Weights of a small mixture-of-experts language model, trained from scratch on English Wikipedia.
Size: 12 layers, vocabulary 8192.
Training: a variant of Muon for the experts, 524M tokens, 3994 steps.
Below are experts of layer 6 (counted from 0) of a mixture-of-experts language model. Rows are named router (the router's row for the expert), gate (a neuron's input weights, with its number), up (a neuron's input weights, with its number), down (a neuron's output weights, with its number) and show model dimensions 0-191. Each number is 500 + 50 x the weight over its row's rms, rounded and kept within 0 to 999. Numbers have three digits each.
After each expert's rows: a language model's description of what the expert responds to; "gets" lists some tokens that make up at least twice as much of what it gets as of all text. This comes from a sample of Wikipedia text that the model never trained on. Tokens count by the router's weight.

# expert 34
router:487519494518579610510526525485424506441493413569529551421536453462592472453563400558484512543473506447505441469533469479504500482520574504438543559530606557437554581510465564486513454580526548469576470476530610548506539518435535564463562467483543518530512561417478481499481525446463422591494558586461540522483513514505516585482458495460538537435557471531540426512578468522504507545576431482487451589415495472481465528583581453496477533467525531465420515406460520486504490510601407590586542396447472482455471565537558538523551505542568586598506520565504511460475482459382436482
gate1:543420518524417516444502497424491447465461522576538472553517467493424449438504462496527501466541586502474513484553473435408448552530490548543458489594514466442421521597441520531488607472435422349541470442530543571503465555572421469412458515497458484580466505477519507505553458565470454425414526513559476378444474464547516591485556486500494494605554488453568479528557544462495445421530471481496537447525512508477478460448409554598564512533512492490481547450563555446527467510485458423426572560489534557522559483503572478588596485579468584521529579447527574508445571533492512501
up1:481553454497459467558500549518370533565446510514500460445572549522512584580452529478492543465455411410504433568426539447569501467427497497494548565416447500417602463454512497465464555570375575536463543526557455444542542447481449499529560448488629518463512519424514449408530521555592510479535517499454515525556510551538489444481451583494618473508533538462430440457488427527488546509489475544442483476416459555536534494500550538559514460542474496459539501504565476434456496508509578435436484474570408507546563482540520557520455505442524410537444511609561577462479512450562396519
down1:492479511514395489530431457469512488508490538401577578488503487575488548555490598373479443541548526523442396525549530467458541589563511408469553434526474470536447513425486530534474546514569494545519458539543491467444450447474587435534459472482519554343352496478539578537538556562412491580548419481539485569441524504503491532473431454385472492511519481436507555472474565535487480558572596500545501535577431435496489504468527440513448523514538458470437453480414521501512453395523569566504567447433557508543536459444556540400448491470446482539485546508526558519504496533528526512
It responds to: Capital-letter pieces inside acronyms and codes such as ARIA, FDA, BIH, USA, BBC, plus final digits of years like 2008.
gets: "S", "E", "D", "B", "O", "I"

# expert 36
router:492467508504443444455456468402588497451573521517586571576426526539534512492488519435520469548495501574485518467506454491493476519534527517519465510477467484568475571577500525476398420507524513476444541473457540524473479474540385470480469509477532548517541503455559521517631479583547583550471458540543526468451521481481434488532531528539539528481562496408551468477492451509478504400582447531424548554466494394497476440412554523506385440510550543464511546509619532388578504433545448390520412622506520497504451385545519580543428448489578589513535526503516450496462499507602416512
gate0:497510496558481571521523432445482453531509586528446506409511504490495501490472496421489514569500459534457447444491495545431480456455451417443551528511522587408450504506483495536502494536479557618539581607499532554423463488539431548410433488497519491498528485515533529485401494480535437584418425467447527536510449498586604530508486529534543545429551502387664477448487487510490589505550570578520496560379485474506498527409491530590483517427525559406469540440578481474481466580490501437480472507503534509514510472510430487560554535500502435461587462579473606404499457436481455564
up0:517524474481463443475483558548515477423489465478556469537506513478522493597540494560551558486478556477580591447516480502515599502605522587527450471533589434542545588486605492403520501463486508446498450472523426419497492425500552475511571486519543467533428488479477411462537512517492538418442545552507492483430475506452386484526515507467510462579501530533419500515525435480528421509477447458510560476571551525510494499498551509330524484499433430606527436470409513574444495451610571568539512503545422515500497537502516486431418510529498465535414526390533438534483516492590619602
down0:543496569475566436515444641471471437497540505458429456489528547480528503492474490541389507541532518528398440443371444466578542494546398544488483600608487534515505514574478576444480507508518454439411453430593600450420369519528503572471550532517495528488510442531489520494582512536509497492473447460557539525386475426452458530529493470499514507476505524484608531501482507540536517533487516482492566518415552493506539528499432466417483463456530404500392561549465477525502522457524499477446579466484508584560558479464432493550484507479526541525448474547487619614447574448436544457
It responds to: The ed ending on past-tense verbs, such as campaigned and foundered, plus single digits and pipes in numeric tables and year ranges.
gets: "ed", " |", "0", "7", "5", "6"

# expert 26
router:472515503560418492543561387493467487532500542529439561497504549469539474515520560557578505496551494515437469579496521515445440560438606460404484447481508398487451547514554426366499537549510477580479503505530490528554475427464480450526461432444420477453531453463558537459431531551462505444493451464352468577454433570531451437492540536479534430470503581550536654493522526548487511550418496499459520460419480465429503509545577445563551519539538523472433474510538470432483528468409594600479557448512485456453612484493546517454483498518548395537423523485552485496527432502433521529
gate1:468400463463442585470474496421509544460497552543487505615455548569491548574443513511575430533531585407527486492404508549503465596461531494494503473433453432514527461461453563483490476567486499437529521480471532510532422460393511522405444539650578644470446517534630505479550537468524490505492441520471443537466496495454461445484436542547552414411550475581559499587474521476449488502457589494454458479523442491519438494475561441452461520485549472616427526525430472502488491520489519510452563507506480620473424523488470477508543577546493507520505520545424602573513555519461474491
up1:509520437448601457507505502412486489437590518527458486438603571497554542485522472474496505505511543541474423400590475496492558473522583463488523422485532538447646562508477610603493443505586517483435449467507530458488465532450464429561506485500467461547407562441414523396466504558483495554407440536564492566497482494429486432573493467511500504493513563482542450413518589539479518564487425481510532489423518522493534489451533494555541457529446566560568499509442488493554472340475511457535461499442485400592499462546510477572519500544513468443564473441558414561544589507523528455
down1:513575549529483611484505498476481553463451423438488491563510443536542592508531511470487508523554519444491446561541462554509575524469542470530450504542553544533414464461455460476547484459479515484513460535507405505521543541518472518604524409506488464482588533548582533545492472431514454509444510579516551587458582522471536404533530521510532425473435516431473438508483537516565461429495480460512598392389541493504480500489470391514543467548387547591507522433514461509498435475456508336497488596553534528473557506437452435551558415562458522505517586442482416520530408373465485475
It responds to: Middle syllables of foreign personal and place names after a capitalized first piece, such as Dan-ut-a, D-mit-rieva, Ka-uff-mann, Zúñi-ga.
gets: "ut", "s", "t", "val", "mit", "PL"

# expert 56
router:449482451481492433445508470485446493513431424500583459550528483541465553507418535603479508530430509564473558558562387558595485513467465464560531544486471553489538424529422538458491530505450465497460430503591551365573430502540515492461550489465539542475517523529427461489504422448490509511511505419484570517566547474530510412570506459555484477569507509543465558460547513495468409465372512462443488554469583526503449597513491547419414451447473466539434457496422478479519494444441456495549475507459490552529446542581417399552421433455443462440591432420546492489556599466506432473
gate1:497413487586400461410480490509437440464495503468474515432596510483478495467419494476482517471518535462513468514550483589456525497452511537435461439535511588566488480533496479558499470479476476451513578503558479459510386512520498424467599531500388533519484519456554505494601505491562515437572541469498537463515469493482501454464620475493611549496451637600321448526552444493476590493429568519436493433405449530449516475531504504512431474440505480500594468562490518526467454500511540488527445563570530406529530498520438495508590458461507646443473575547512481522473456566505524512
up1:497506542513553525599557511560579600610493484461511544511461498509476511473561518474455506479483461516507495485412518434611372553554499515533499584523483496408489482398534599444524563475521471547388453415431534519534525494510567545559510513449532505398478449463478447571410516521452497559484472472444450404486484439545495526480405461517508488496615360400516544494407499587577472453533441528548491612480515460543525499485549454478528469593461519520433495466522474390519503554450505528490506447574555548537479481517538467504513561595465419549495483504467578494489491530429488448
down1:440498539587507443411489450569570448452497554552490536535525445447480486558488598503488532501513581512506375572568511426510499547488494502512536488581444534440409470498496464509513496454407402542534521448494522491601492489481457589423556492543481448516517552389513474542512491555555487487526437406465557444542536509478563622603564500445456466505443376441428445467442398479629443493509564541528493487474498446536492489468485413564449426506451403559550490523460509501506522496475522492563539542540493570495581501457544498472538451509449499524587492599442426545468528476449499578
It responds to: Line-initial hyphens of list items under See also, Cast or taxonomy headings, such as - Domain: Bacteria, - List of railway stations.
gets: "-", "|", "=", " \"", "===", " un"

# expert 19
router:450480547435379529628398487509443479476552489574526508492481574545455490532441471527561474475514492459541441543482562561564502523521448419544520566501382560500538539527550584536571495528528570433515484509567490465484551485458540475446497463492401403498502538488584510436488499506524601511524500509445556467395450460626487445497454586521520386515482467610529491455444568542424555505536536410531489529576497504496555548509547528568454492497509551561586478478482431542497539473487551541528458447408482521410563468450472549472525528558543462618494502474572425509477568434541570509
gate0:501475412430520540597522447416450471480574526519433479531485470490484581544570510575527406446497469483458475535477494516475460430614442514577467462525396495453565578494446482522503489384538520466480587592589415483531518401590556465503469450517491545545498462499588517558471382464467442510485540531552437521395480557460558515553491522536547448484487565553523495486444466493557507462566553534499536388469522529477600462498521502461512561671552533522476500491556428523541484475505492584485440491474467491411571501562483483490361476529461453491537488537461566520465503507431460504
up0:479542512462570572520633473398528584450533456516530571363486513544445495503572530519524542537471472495450508507505445389453471507473492522438507577488600430484521454457495442517484556585496427548528423372507541500454516557465519503427479450458496586491472544475481497531524463478522513435483519445505523517501447503512406511436490543401486467565500474474534519438578469514472458549558472512629529490477556612541428498489491512451450636488489557373429490507509494517596428509456561559463505415543521458511477439502500475593498528510520416597548459461467518539493487499453579600
down0:561444521544485400488481507498539534509526512488473374446529566554512540530598455469468498448494490559520554523507495423607450487430486553457511520399416487548454571501530480527414512541503487505461501554591497466610425527396487455569493468485510479630461494439527512409487496483538559574604559567433490478501458535563416474417571447564450473487535578398513501495478441406468492508531463510499574512561477594478393448435500474528475517513413508528493433463639456454523444508521479553500477569515516460552514528428525486513461564501484523578526501528597528456438478573574510525
It responds to: First token right after an opening parenthesis, such as (simply known as, (sometimes spelled, (38 ft, (CEST), plus Arabic-script pieces.
gets: "born", "1", "2", " (", "R", "S"

# expert 4
router:452540457523467504501518476497574537398509466510535491515524505467595523538499475583477479447448505467495540559480393445507528439511470477540572449471509597533502554519482446419527495387521530548487399520429542482523468525516493433550559501513515561507479403449537515465511530544488575568435527575432427551605443424486562596576535497416468576527461537458435468473463572474597470481568524450484445429506549485531424519361453474477490430503528430486512478517598502498522475550576517374453518469417495559468463434626476478500535554496455441518473576423443495538524556521435418471
gate1:491485483536495452526427633505377514438460577502533470488487523584566514493680505479483482558483517521509556490543533429380494540624497504412556397483503519442453543491550590581504495521459461475486548514463539436592555473539466557444499476478453506514388538461586516431502482478438467561466546583537483577565465468474477578493413538404523556347461452530496426518466443477502505486540521547506575460574528446524516565506437499565539536526553510506530483435468486482519532484509468517527536497529426482521453484551557548458455483470491508536418455589510471455421540429454452535
up1:489442511521439557542434464519601525515448472522524581482435562476511455499491555448480475502475472429557487622628459461487447454500433543514524473511493631467442511494448541545501496505573549526486509478479498557509550514548515405533539616473515491479508449570483394343517546530507540497444465492475624435473444546440500536484485497575479422561488517508509615475390612459415500513494552460530475493428515637499512540509522478553462451359562516479448541469536525504470490529555466532496574440500539540493538464462582493485466516518394484418522464416527466468512501531489584525
down1:467512539495559421531463539391496512434502570522586583508468503469483449434444438480526519462492408492480552537355509555589508394481596484527495526649470571464519532592488588536519517494486471557474535502551481580563473384380553493450579408593556523524489614473421563572464490495464484459496474489551533527439450569547519478487526491539446539424485484486536494503571475479564560477537484501474502482498522559523492496440506546491467455555542490445494494485460459494576485451466527487535397556410410471543417473501569512473535528434510488489553383453501551512593532443486455507
It responds to: Prepositions after verbs or nouns introducing a following phrase, mostly in, on, at, for, during, across, e.g. exhibited at, shown in.
gets: " in", " on", " at", " for", " of", " to"

# expert 51
router:490547417433491476535510476497504479487518411472494651503600442562498495591560560524458546408528489515540570574524479522575510479499580507530530499492511463416456467496494494537405426552405507543421466531556542447481467476559546453513418570477535463528492436525447438492419460493533519387504522457502478499514414503560533533508431517508597449423449466464470539547472388508536466539446524593549532448572547473507440530441503514501395498496460421441560584489445536582465562516560487536476451432545527476405565540545452506411564542489485399545555583516484564550531463482483525414
gate2:475499533562547433526446566563428481448482465494466531502516425464436463518580507579539536439468468547523481529540579424451442511590577494467442489409478457445413519497550565487484545435544495556538476479459528471453437511488543425468581533469517514574421437516560569565455627544488525642540526457483512588409467559459517549443569525494439512566549523491491557430502512517491584493566435426478514454514501526520507537508481485414513503534535488433428477410590436544503487485509499540471477565571509599591570414396422431543519448537487472451505490521544473535437423456508593512
up2:526423539430553418513472560509432474480521564396476472509583435438440490474497511557520526498509532404486499376538475442573467529403487507482589474457483497433470503610383513614462468499482396486516461467488561518522581478609451430495397486497508518520478568560544520481498517518518472529487575523535414549517469586504390441495532578494471532488521451469439639489550470498490491527531503396471398521563573517469449479507491517461518497477464441423437529571481584487472550490504430473420534484537446534448530542506605483538542502501496532491457527548430525630514550576473517498
down2:548498362489454522426522430588476469541381481450546531400574486482616507468461462613468483446560505435507405400527528535520462517450419552468480490492479447536525526494494486539424549515435603547547440493455551531557433480431479502505464501541402446533462441516486576571500449402459567468475554481458523479525475585473437530470539442551536550534498440504515490534447451594494495499442454608390491560530598521526490521480558517494422550514472454570524534513510529527446511606544473583543478406545557546523498518602551484520514483445453563522491488522463459537498569525503418524
It responds to: Spaces and digits filling cells of sports statistics and election result tables, such as goals, votes, seat changes, percentages.
gets: " ", "1", "0", "3", "2", "4"

# expert 57
router:471495541534541503519524437570479586486477538547500634508446484443474503477545493433573481448541516598502515526441521479527466501531483417518478431479482417617508470525589509432507503469514502600550462597539531555452509472503415518466502513433424558473444493481461601526472527506477481458618492476391466610429524588521418568482548499456551418485544488494505584570508496563548476485506538466494458462520500520483505499505546459440502496534527449426466521423508490464431527503526554606446508491642502519583634509534519564465481523520468379416426452553500393504551530539525565546
gate1:456447413506501514569551518498475510541530485448570551510425457516573549569577491535554460487487506517550643520457490417509422443539481508462533510487511467487525546483485485418542512476430503508560468469459496521567577475485592465417506428434540493423463475522570620412537440503566517517572461530383518465458474507515576482537546473457441533370405549501523444578523456620498421499500513442476494525496522539459516559505536501453451475443602557615472484426418474529577492452471531573537481504539503539532500463527578601526510438548441440569431484434482477566582452512446447486
up1:449500475542512449507440448574495587526472468438419594451433462569424522564506521574485528574445478541612491608318459529493405518534426480607538433443496475490585453501563482467508540508425460495499509528397549462477447479460551562542431439458485527499554610547459514478579476528543592529498508520536528450489482436511501505549386546476554444483500513470524557550480548477556521568562563443521580518440476518460506469499471467529425502477458479456455504469575474441580563543492588487610485504478449492535458566464422490567496467481518414516469459495572506504476530451422556523
down1:489560420522426409411451484468515390438468513482535474499553443533552497472481400455468445431535460431544523579617527412621561522494520534527490552478485495579518505554535515572464516509497427516465641528454516474441502543474451567470511509637432440520488518620466496536513423500528483573517526451382509546408355545478486489528483492558445552435510502466474530514413591512508547470520512433484521405521450503580462532426455442501517500476523467516480505518537455498494526565478533580470536539558461573494504463465573500517454571515451493559491500452584579524552550555492538445
It responds to: Inner syllables of Spanish, Slavic, Latvian and other foreign names after pieces like La, Pa, Ro, such as ja in Pajari, si in Rosiers.
gets: "g", "i", "s", "w", "j", "z"